python train.py --experts_per_token=2 --routed_scale=1.41 --balance_bias=false --train_tokens=306000000
Below are experts of layer 6 (counted from 0) of a mixture-of-experts language model. Rows are named gate (a neuron's input weights, with its number), up (a neuron's input weights, with its number) and show model dimensions 0-255. Each number is 200 + 40 x the weight over its row's rms, rounded and kept within 0 to 999.
Before each expert's rows: a language model's description of what the expert responds to. This comes from a sample of Wikipedia text that the model never trained on.

# expert 11
What it handles: Opening parentheses, quote marks, line breaks and first syllables of words after a space, such as e-lements, se-lected, re, E.
gate0,205,182,187,270,145,222,234,141,134,189,227,195,221,181,196,298,187,168,247,267,152,224,198,205,179,172,171,192,205,142,178,153,215,179,178,199,186,201,190,179,125,209,193,201,176,204,82,181,166,209,210,218,198,254,195,251,212,196,186,243,123,108,209,225,211,218,208,147,192,246,269,151,185,169,135,222,237,145,218,154,185,237,220,254,232,83,251,204,145,262,106,177,212,179,229,189,172,174,178,165,189,137,277,205,165,221,251,113,217,228,208,150,182,221,281,221,128,175,156,213,209,198,239,193,294,172,205,205,196,214,177,161,206,165,182,182,85,240,238,252,151,134,255,200,208,201,177,265,289,264,179,175,201,206,271,252,199,229,145,200,226,218,238,200,163,244,181,197,245,147,202,172,175,196,226,142,212,206,160,216,157,194,222,195,164,174,193,215,194,279,243,277,249,204,178,199,133,153,163,197,279,195,146,239,209,222,226,193,220,162,221,298,176,269,179,120,265,218,282,213,195,175,188,216,182,183,208,204,191,203,158,220,161,235,185,176,263,223,197,209,231,187,216,172,189,108,217,196,193,198,178,264,232,219,272,179
up0,227,153,289,159,229,228,245,192,271,200,162,209,189,237,171,179,203,138,173,194,215,157,177,228,171,204,254,175,239,133,163,247,214,247,134,86,199,172,236,180,228,175,219,128,190,197,262,210,187,216,196,199,223,254,250,196,203,249,197,173,183,218,204,179,216,138,241,222,179,177,161,233,182,250,148,132,196,163,182,166,216,138,233,145,143,155,226,244,178,118,219,216,142,157,246,186,156,183,166,260,211,187,157,170,172,157,235,195,163,265,260,290,170,158,182,177,289,203,206,124,255,193,157,270,184,214,190,297,153,181,173,263,174,200,267,232,221,180,212,247,206,252,164,280,186,221,209,172,173,182,228,207,199,251,139,175,183,237,159,230,136,167,184,133,143,231,214,216,103,198,150,163,178,179,220,191,177,200,286,219,275,201,164,199,186,224,153,162,143,199,161,123,126,257,239,243,230,213,197,163,169,171,184,191,223,226,173,156,221,199,200,223,173,214,197,294,148,196,148,173,194,169,243,182,160,199,240,193,199,205,271,168,239,226,181,187,216,217,157,205,120,124,132,185,175,260,246,246,288,170,191,203,204,140,226,170

# expert 20
What it handles: Word-initial consonant pieces starting a word after a space, such as st-ores, fl-ight, n-etworks, St, Br, H.
gate0,261,224,258,188,179,204,192,140,107,185,158,219,195,131,203,175,188,190,236,214,202,253,199,141,217,153,167,181,110,148,237,249,143,239,195,283,273,141,170,189,125,158,182,132,173,203,95,210,202,224,160,261,273,184,179,221,254,138,197,286,177,192,217,265,146,199,137,180,160,226,244,155,164,131,198,198,137,203,214,197,102,206,151,215,258,115,214,258,200,241,261,196,233,276,244,243,211,223,181,228,146,230,198,251,177,149,272,168,233,157,187,142,239,180,161,239,180,187,183,222,201,192,242,193,222,159,197,235,171,176,224,238,260,217,220,209,170,188,223,196,199,147,252,143,224,166,215,157,169,207,196,227,226,140,210,150,166,251,202,204,222,214,192,273,227,214,180,198,144,249,233,238,194,216,219,175,221,173,181,156,244,196,212,156,201,165,204,189,199,187,218,216,244,150,172,174,130,140,145,223,190,169,217,218,243,232,245,230,192,160,203,174,167,312,183,90,204,148,191,241,234,168,202,159,276,144,231,178,162,190,208,290,242,250,147,242,203,214,223,203,256,156,224,168,142,152,196,199,207,212,167,271,237,253,221,190
up0,168,242,178,169,201,203,220,199,124,182,225,215,221,220,187,168,149,232,144,227,196,150,211,253,231,251,273,183,144,220,103,178,197,183,161,160,148,204,164,252,215,184,229,261,249,292,233,193,192,141,189,215,167,237,151,249,173,175,203,197,222,179,105,160,253,229,226,237,263,182,186,164,230,257,209,156,265,171,189,260,295,198,189,219,225,177,234,251,210,148,203,237,122,160,162,244,129,291,139,206,177,230,141,230,205,238,187,212,196,192,243,237,202,220,288,184,268,164,247,235,230,241,225,223,146,152,203,223,167,174,119,246,183,178,176,157,208,214,216,201,174,203,268,252,167,139,210,187,274,198,184,155,254,222,193,193,232,202,188,201,162,169,183,154,211,244,227,123,231,234,213,229,287,139,239,216,209,272,242,243,173,190,143,240,166,248,169,209,128,200,255,182,173,228,176,254,207,203,178,197,213,201,226,206,187,136,153,253,171,231,244,189,233,103,271,243,165,158,231,159,195,226,168,196,180,209,145,224,185,223,176,201,160,172,155,133,253,172,132,199,200,171,183,155,199,240,218,259,253,208,198,173,212,168,60,170

# expert 14
What it handles: Word-initial prefixes and first syllables in running prose, such as ex-ecution, pro-duct, Ad-aptation, con, sub, un.
gate0,212,240,232,215,112,242,186,243,201,205,196,233,246,167,178,108,209,174,157,202,196,146,205,193,143,222,294,236,137,169,149,254,278,154,240,181,238,170,176,142,203,160,201,217,297,196,176,182,199,171,212,235,210,282,144,217,210,215,145,201,207,157,134,215,182,170,206,202,214,201,141,287,206,200,182,181,162,192,218,146,134,206,182,168,210,150,209,145,270,185,205,215,114,153,186,273,219,225,210,178,252,123,217,182,212,199,237,231,224,172,213,239,182,169,242,259,151,151,170,158,157,212,196,243,183,147,160,273,202,192,154,176,163,210,225,221,199,235,220,202,212,220,179,188,117,214,229,221,194,106,161,142,226,248,164,265,182,151,143,220,236,171,216,169,180,150,185,204,172,205,215,217,195,189,243,153,152,182,179,180,202,181,216,196,276,149,260,284,270,159,213,143,103,283,202,152,235,152,187,218,244,186,285,113,252,254,193,150,152,231,201,118,187,214,173,238,168,138,213,221,190,110,193,147,202,171,223,193,166,183,153,256,215,190,129,197,223,182,207,279,134,214,196,174,139,187,172,225,180,223,156,219,171,212,139,179
up0,214,257,233,158,172,160,213,231,223,178,236,210,189,184,159,193,170,157,144,164,204,234,228,211,157,224,188,166,74,189,180,241,235,255,179,224,202,149,198,201,185,179,225,181,154,209,250,234,248,179,239,281,171,216,180,196,138,221,216,266,139,182,139,167,240,256,172,156,178,161,159,277,187,193,177,272,169,164,253,193,122,216,228,173,217,198,214,116,310,206,283,188,140,170,145,214,159,226,218,245,237,163,257,178,200,153,196,187,214,200,238,158,151,131,220,211,190,170,223,100,159,148,268,236,146,166,205,242,246,179,146,241,141,215,173,207,200,160,157,236,212,249,193,135,123,202,221,205,148,174,119,188,191,200,211,234,209,211,209,138,206,273,190,163,193,180,253,258,169,234,222,229,211,230,181,195,198,167,193,189,207,161,163,215,189,164,157,212,166,167,209,187,168,247,123,269,173,158,166,221,188,197,288,177,184,190,146,144,201,154,203,136,175,113,167,255,217,153,189,226,249,167,198,166,196,136,248,156,127,190,210,264,199,169,129,197,220,169,177,194,150,191,186,130,268,218,185,235,178,224,105,201,185,311,190,195

# expert 27
What it handles: Past-tense verbs and participle endings in narrative prose, such as released, appeared, became, used, oper-ated, after was or he.
gate0,106,118,214,211,107,201,185,209,179,246,215,208,148,238,243,197,198,274,138,152,178,212,99,197,225,185,255,171,209,136,221,125,200,204,167,202,157,169,191,187,181,210,188,217,202,257,203,141,237,218,219,167,180,183,189,239,169,253,186,181,252,244,201,188,247,228,183,258,163,202,254,203,193,236,187,205,166,154,142,186,174,237,210,250,211,197,203,182,206,250,206,155,228,130,185,120,166,121,204,232,242,231,186,252,185,292,142,234,211,155,205,207,213,178,106,256,147,174,195,156,169,203,176,85,185,222,160,189,175,207,188,194,185,282,184,199,172,213,227,139,178,258,169,155,137,180,252,176,203,209,243,180,198,189,176,254,219,255,222,194,194,206,188,183,239,138,225,191,244,196,200,247,203,161,243,266,181,199,163,119,163,185,227,284,165,134,214,207,256,233,221,248,269,246,242,218,227,191,244,231,178,213,245,265,190,134,189,151,218,216,110,167,123,149,181,211,216,188,191,229,214,127,158,227,200,230,208,217,224,169,180,196,248,295,195,181,230,240,232,277,149,204,268,277,160,192,307,212,197,227,193,243,119,181,215,132
up0,242,136,239,203,312,212,184,206,151,178,201,174,306,251,151,196,226,132,196,245,230,211,212,211,196,151,207,284,235,216,142,232,232,235,200,233,174,163,220,184,119,199,156,175,270,182,166,199,186,220,161,251,223,163,176,152,207,219,224,238,162,191,201,198,160,218,231,164,175,194,179,226,201,212,220,184,258,246,256,184,222,174,255,223,229,170,125,219,140,206,183,234,167,232,169,253,193,235,123,216,106,162,208,187,188,139,181,186,212,175,203,173,176,274,234,232,170,227,209,205,216,204,232,217,264,224,273,255,302,228,174,153,182,133,194,188,217,185,224,233,189,115,172,201,287,202,194,201,172,208,239,173,153,215,103,164,178,201,172,211,119,207,228,250,173,275,220,195,213,220,115,115,148,202,230,211,198,237,253,229,209,220,194,173,198,166,208,194,209,154,161,181,207,119,262,184,184,265,173,129,295,211,130,222,248,174,251,205,112,167,233,184,243,273,250,176,247,206,225,198,195,203,184,252,170,189,230,176,213,186,207,259,185,234,236,170,184,155,181,164,253,178,143,184,269,202,125,209,216,130,191,123,231,288,219,255

# expert 0
What it handles: Word-internal pieces after an initial consonant, such as ch-ann-el, t-unn-el, ch-and-elier, in names and common nouns.
gate2,261,149,182,217,270,212,244,188,113,159,202,128,188,127,188,190,227,204,226,153,241,257,219,181,250,165,156,259,198,174,230,228,205,241,251,231,239,205,196,200,197,192,238,149,147,167,172,270,224,157,257,235,232,134,242,201,255,213,201,235,168,258,192,160,180,202,212,179,171,184,254,223,204,182,207,229,237,176,212,232,241,259,262,198,224,184,190,195,199,281,184,221,258,169,200,181,207,75,205,249,152,237,243,178,187,179,264,255,175,157,117,177,190,270,214,248,200,192,121,102,196,147,180,265,174,152,177,226,216,179,216,178,220,157,185,190,166,159,202,125,275,129,155,249,206,178,174,233,187,248,118,285,188,154,157,173,260,219,164,259,238,227,116,236,181,179,251,204,216,254,155,208,152,200,190,264,225,191,197,162,213,216,244,238,158,233,171,213,236,138,240,207,201,219,236,198,112,237,187,118,263,212,207,165,238,204,238,256,200,241,142,189,162,185,174,148,166,247,181,222,243,235,211,246,151,233,191,190,268,176,167,151,217,172,211,165,224,290,159,231,203,203,131,208,159,161,141,260,202,219,163,196,144,232,198,149
up2,208,193,277,183,130,179,187,284,239,137,141,184,169,181,152,197,253,236,137,219,191,148,139,183,234,227,215,215,204,234,228,109,168,152,206,206,159,256,159,199,176,213,268,217,147,198,169,178,152,242,108,221,207,177,172,211,223,174,229,130,200,161,258,248,195,209,231,199,270,195,210,276,191,196,244,182,189,165,193,226,227,171,148,260,163,241,238,283,218,211,172,225,214,179,157,239,275,201,206,249,173,165,199,246,228,172,206,218,165,172,261,165,115,185,198,238,215,222,228,157,255,204,179,246,157,224,181,182,198,243,231,229,205,241,159,216,186,234,181,219,254,95,186,264,269,197,209,219,276,234,245,223,257,176,189,206,225,184,163,129,217,266,194,207,146,109,209,227,202,190,159,204,274,217,198,211,178,157,192,279,183,159,212,146,266,181,201,157,164,154,161,140,212,181,138,211,252,244,227,164,238,154,240,279,172,245,301,150,239,180,185,210,199,193,175,159,190,134,245,199,203,200,200,259,191,192,160,191,209,208,199,222,222,185,112,171,175,192,129,222,208,225,188,254,223,175,274,146,155,219,233,246,337,180,151,165

# expert 19
What it handles: Capitalized first letters, mostly F, T, C, D, often opening a paragraph, such as F(rom), F(ollowing), F(ederation), T(AL).
gate0,199,163,241,177,234,189,123,285,253,175,203,196,206,184,191,199,166,247,207,223,252,160,181,157,135,205,174,162,179,167,273,202,245,201,167,183,216,165,205,167,189,157,238,176,260,196,236,230,246,232,193,219,245,137,153,246,253,205,170,204,190,175,235,192,176,208,234,196,248,222,185,190,196,188,159,195,117,240,180,291,172,270,174,188,176,178,218,199,231,232,201,156,255,146,254,150,128,155,213,144,185,170,203,276,198,187,138,204,150,155,132,193,188,194,216,183,108,282,267,194,186,186,173,191,197,165,220,294,205,217,211,199,181,181,229,156,243,164,220,192,191,175,173,240,234,225,163,191,218,187,260,108,138,224,178,235,138,92,205,175,250,200,193,177,188,243,253,248,103,143,191,179,172,205,192,139,216,235,206,155,237,147,247,182,159,112,163,216,156,166,182,238,210,244,230,178,219,206,247,244,179,269,261,115,220,252,201,259,176,179,172,186,227,173,127,199,228,207,222,283,274,156,227,241,117,177,192,215,145,185,240,167,195,113,198,272,187,285,196,177,232,256,266,201,127,192,220,173,193,158,255,181,220,208,235,156
up0,197,206,152,144,176,133,255,216,151,230,198,259,157,192,237,202,233,182,198,187,173,216,284,215,267,247,180,208,250,141,221,181,154,192,163,157,300,181,219,228,202,199,264,152,203,224,210,195,173,277,220,233,203,247,209,230,158,202,218,205,121,98,170,211,219,220,202,216,130,156,246,179,155,192,159,199,190,179,149,233,237,134,204,224,216,184,186,218,207,173,250,116,188,174,105,218,253,177,182,204,265,203,211,172,227,252,195,296,176,250,276,220,203,235,262,197,218,227,260,118,252,214,220,163,145,200,203,237,220,243,188,160,142,201,209,191,201,302,183,140,166,116,223,160,243,168,251,225,197,137,219,219,260,196,140,203,188,226,111,272,300,185,123,242,214,187,150,216,211,207,213,167,178,195,193,169,131,234,173,216,203,271,232,210,204,206,201,233,193,134,246,231,238,217,190,212,190,186,248,138,143,209,188,177,230,179,203,216,206,178,203,165,256,208,196,136,206,140,175,164,200,193,171,238,108,203,252,165,197,197,167,233,226,185,231,164,176,184,155,179,198,276,138,163,183,103,201,189,156,164,230,237,270,125,168,269

# expert 7
What it handles: Word-initial letter pieces, mainly B, b, l, h, j, plus to and table pipes, such as b(oast), l(ines), H(B)O, dep(uty).
gate0,218,163,179,248,138,200,178,198,281,161,205,202,236,181,171,165,228,160,193,234,142,210,204,183,189,188,194,256,193,172,232,199,233,158,182,133,213,205,162,203,219,194,181,237,209,182,219,192,153,216,158,204,240,262,158,219,204,222,222,147,205,177,260,223,199,175,191,226,228,276,190,179,179,226,151,199,160,197,139,122,214,187,143,181,190,205,209,139,213,239,105,117,198,127,167,184,249,286,134,190,236,228,197,163,221,218,216,213,233,274,174,215,181,192,201,170,192,240,180,211,207,148,75,185,195,268,212,245,202,278,233,227,155,175,212,258,159,128,153,172,205,172,157,254,172,183,228,226,198,240,261,277,218,289,185,201,283,112,86,224,184,168,116,207,195,252,164,195,215,150,180,136,115,197,217,204,183,174,204,201,196,220,190,203,203,224,115,199,267,212,186,167,159,184,221,70,191,186,234,219,145,245,160,166,207,224,141,227,274,203,241,177,149,271,190,169,185,131,127,166,200,181,159,190,198,237,143,212,156,182,226,91,226,203,267,192,205,174,212,216,186,199,173,193,161,167,194,205,148,175,247,224,262,155,229,135
up0,255,241,231,257,241,188,193,135,195,285,232,235,272,222,264,179,192,145,195,190,153,273,190,134,159,196,154,216,179,155,171,241,215,203,156,227,293,159,195,115,187,186,133,176,251,199,228,180,218,248,223,268,175,143,163,204,176,178,235,191,142,247,198,218,203,166,200,170,166,133,203,195,217,222,146,211,200,225,217,174,151,203,198,197,171,217,120,142,201,178,179,165,189,237,183,191,181,201,186,87,208,173,167,309,200,215,151,196,219,206,257,180,220,194,202,166,212,172,252,239,119,148,228,210,222,236,274,128,169,216,231,131,233,251,256,131,225,170,182,154,239,226,216,210,171,259,256,146,84,255,248,172,191,207,218,194,164,221,220,184,174,150,188,132,152,263,186,293,103,204,221,290,252,221,157,237,186,203,249,143,215,150,176,229,169,195,158,214,220,192,195,259,204,224,167,271,200,227,199,193,244,215,162,175,256,212,266,198,177,144,218,226,169,254,161,169,132,217,185,179,198,272,213,222,207,142,210,183,211,234,195,226,238,246,255,133,216,249,249,263,172,226,264,251,242,198,192,211,209,153,230,175,170,225,207,226

# expert 16
What it handles: Inner fragments of proper names and words after a capital or syllable, such as Pré-v-ost, Ab-b-ott, Sp-ear-s, Adir-ond-ack.
gate0,245,228,248,178,240,215,219,225,263,209,208,185,199,185,247,222,176,163,231,220,200,232,225,208,190,132,208,145,234,139,236,160,225,192,175,263,186,227,216,204,198,173,241,216,245,181,186,225,199,223,231,187,140,196,167,195,201,210,302,256,206,224,181,185,223,235,228,266,122,149,203,243,162,250,219,275,182,225,186,158,220,203,204,190,195,156,163,169,219,147,227,115,124,213,125,213,257,221,179,211,165,165,240,167,137,203,166,176,219,169,222,95,190,147,240,213,170,200,214,141,239,221,221,194,233,242,185,143,236,127,221,202,250,150,171,203,130,165,142,139,197,269,264,142,213,194,177,157,188,191,196,190,235,149,188,236,208,212,162,162,164,176,205,102,208,202,204,267,164,280,126,101,210,146,202,220,165,172,220,272,161,259,243,169,195,251,237,195,215,232,125,277,223,174,177,252,115,67,207,223,145,263,207,184,241,182,129,201,209,194,171,215,155,203,266,127,213,180,145,215,137,271,227,198,203,268,206,192,207,233,199,158,195,233,200,183,234,207,152,218,195,193,177,214,160,234,163,282,252,152,134,175,227,167,230,138
up0,228,215,156,231,229,231,189,206,139,275,140,215,173,221,258,212,226,182,287,148,220,185,172,198,236,189,235,285,211,181,198,112,252,274,271,196,244,213,171,222,199,237,253,185,242,174,162,275,185,208,235,207,226,145,222,209,186,170,207,185,195,170,187,248,203,149,240,242,158,238,218,259,164,184,186,223,243,220,234,179,260,144,256,198,227,135,143,231,273,195,239,173,211,191,194,239,319,180,98,251,165,264,300,179,228,209,199,204,246,186,240,156,171,137,208,211,158,209,255,173,181,247,98,217,176,203,208,137,247,216,212,240,279,243,212,149,177,159,208,189,204,237,215,244,213,250,213,208,134,195,116,179,163,218,193,148,210,144,132,167,147,200,276,170,239,214,208,199,167,263,156,206,229,244,267,261,177,190,245,236,137,210,197,190,183,204,158,238,241,221,218,207,150,185,279,207,217,214,246,164,199,218,201,170,170,120,165,247,247,205,204,266,206,182,223,186,167,223,178,161,191,247,205,191,225,215,267,230,159,161,283,152,140,235,219,175,252,182,204,152,188,249,128,224,172,231,195,212,239,155,210,171,282,136,233,185

# expert 22
What it handles: Middle and ending syllables of foreign or unusual names, often with diacritics nearby, such as Buen-os, D-ort-mund, Llankanuk-u, Borgh-ild.
gate2,202,250,232,225,187,221,232,142,187,213,211,190,273,147,217,201,152,234,132,204,189,181,239,200,144,199,211,279,142,286,232,187,193,172,170,260,250,216,205,198,222,187,109,182,251,203,199,135,222,152,186,228,185,191,191,282,225,180,242,197,236,252,340,171,184,205,189,220,208,178,219,167,170,213,206,234,181,166,250,219,181,267,193,187,226,200,155,167,186,167,227,259,239,218,180,165,242,170,263,251,202,205,196,168,218,163,203,125,180,112,246,218,119,166,289,109,221,245,200,198,164,198,136,218,218,235,217,116,190,207,176,206,210,170,223,172,246,168,176,137,131,211,308,126,173,205,149,286,200,197,204,223,271,161,201,179,224,140,174,231,240,212,149,235,207,183,232,191,160,233,237,283,254,122,238,196,225,214,183,178,222,123,224,95,241,213,252,205,208,146,238,182,156,161,278,236,121,148,238,193,203,185,200,220,188,168,182,259,265,134,224,210,199,262,172,243,208,207,248,161,187,206,202,192,232,201,233,137,160,209,145,180,192,218,244,205,167,167,147,261,203,161,150,199,263,227,240,207,245,220,257,211,203,211,160,198
up2,182,205,205,231,326,263,153,169,211,183,253,171,223,143,270,220,282,225,211,166,208,190,223,199,167,183,264,235,180,181,187,198,236,207,201,258,191,232,281,217,166,241,204,237,188,228,176,314,80,180,205,253,202,210,179,148,172,156,179,275,228,156,193,221,128,219,245,241,230,203,208,77,184,166,172,193,258,222,214,151,228,223,157,189,232,227,217,184,188,243,212,135,144,212,204,180,202,285,101,171,231,139,194,220,239,230,170,197,215,177,158,144,219,168,189,187,130,264,157,222,191,175,177,180,257,189,162,212,194,141,186,214,158,202,169,158,245,165,219,137,227,185,282,230,208,121,253,120,250,252,251,214,189,185,256,188,223,181,257,205,174,184,221,214,233,227,209,243,145,207,211,241,127,250,181,220,187,190,185,199,187,157,164,214,208,214,178,125,185,206,186,229,275,160,182,153,220,132,211,230,244,311,193,231,202,214,226,178,196,164,150,173,222,229,228,154,144,150,180,232,219,225,191,123,196,204,176,190,217,245,220,186,130,255,246,289,217,267,167,256,183,174,177,181,277,199,191,244,185,166,218,192,266,203,233,217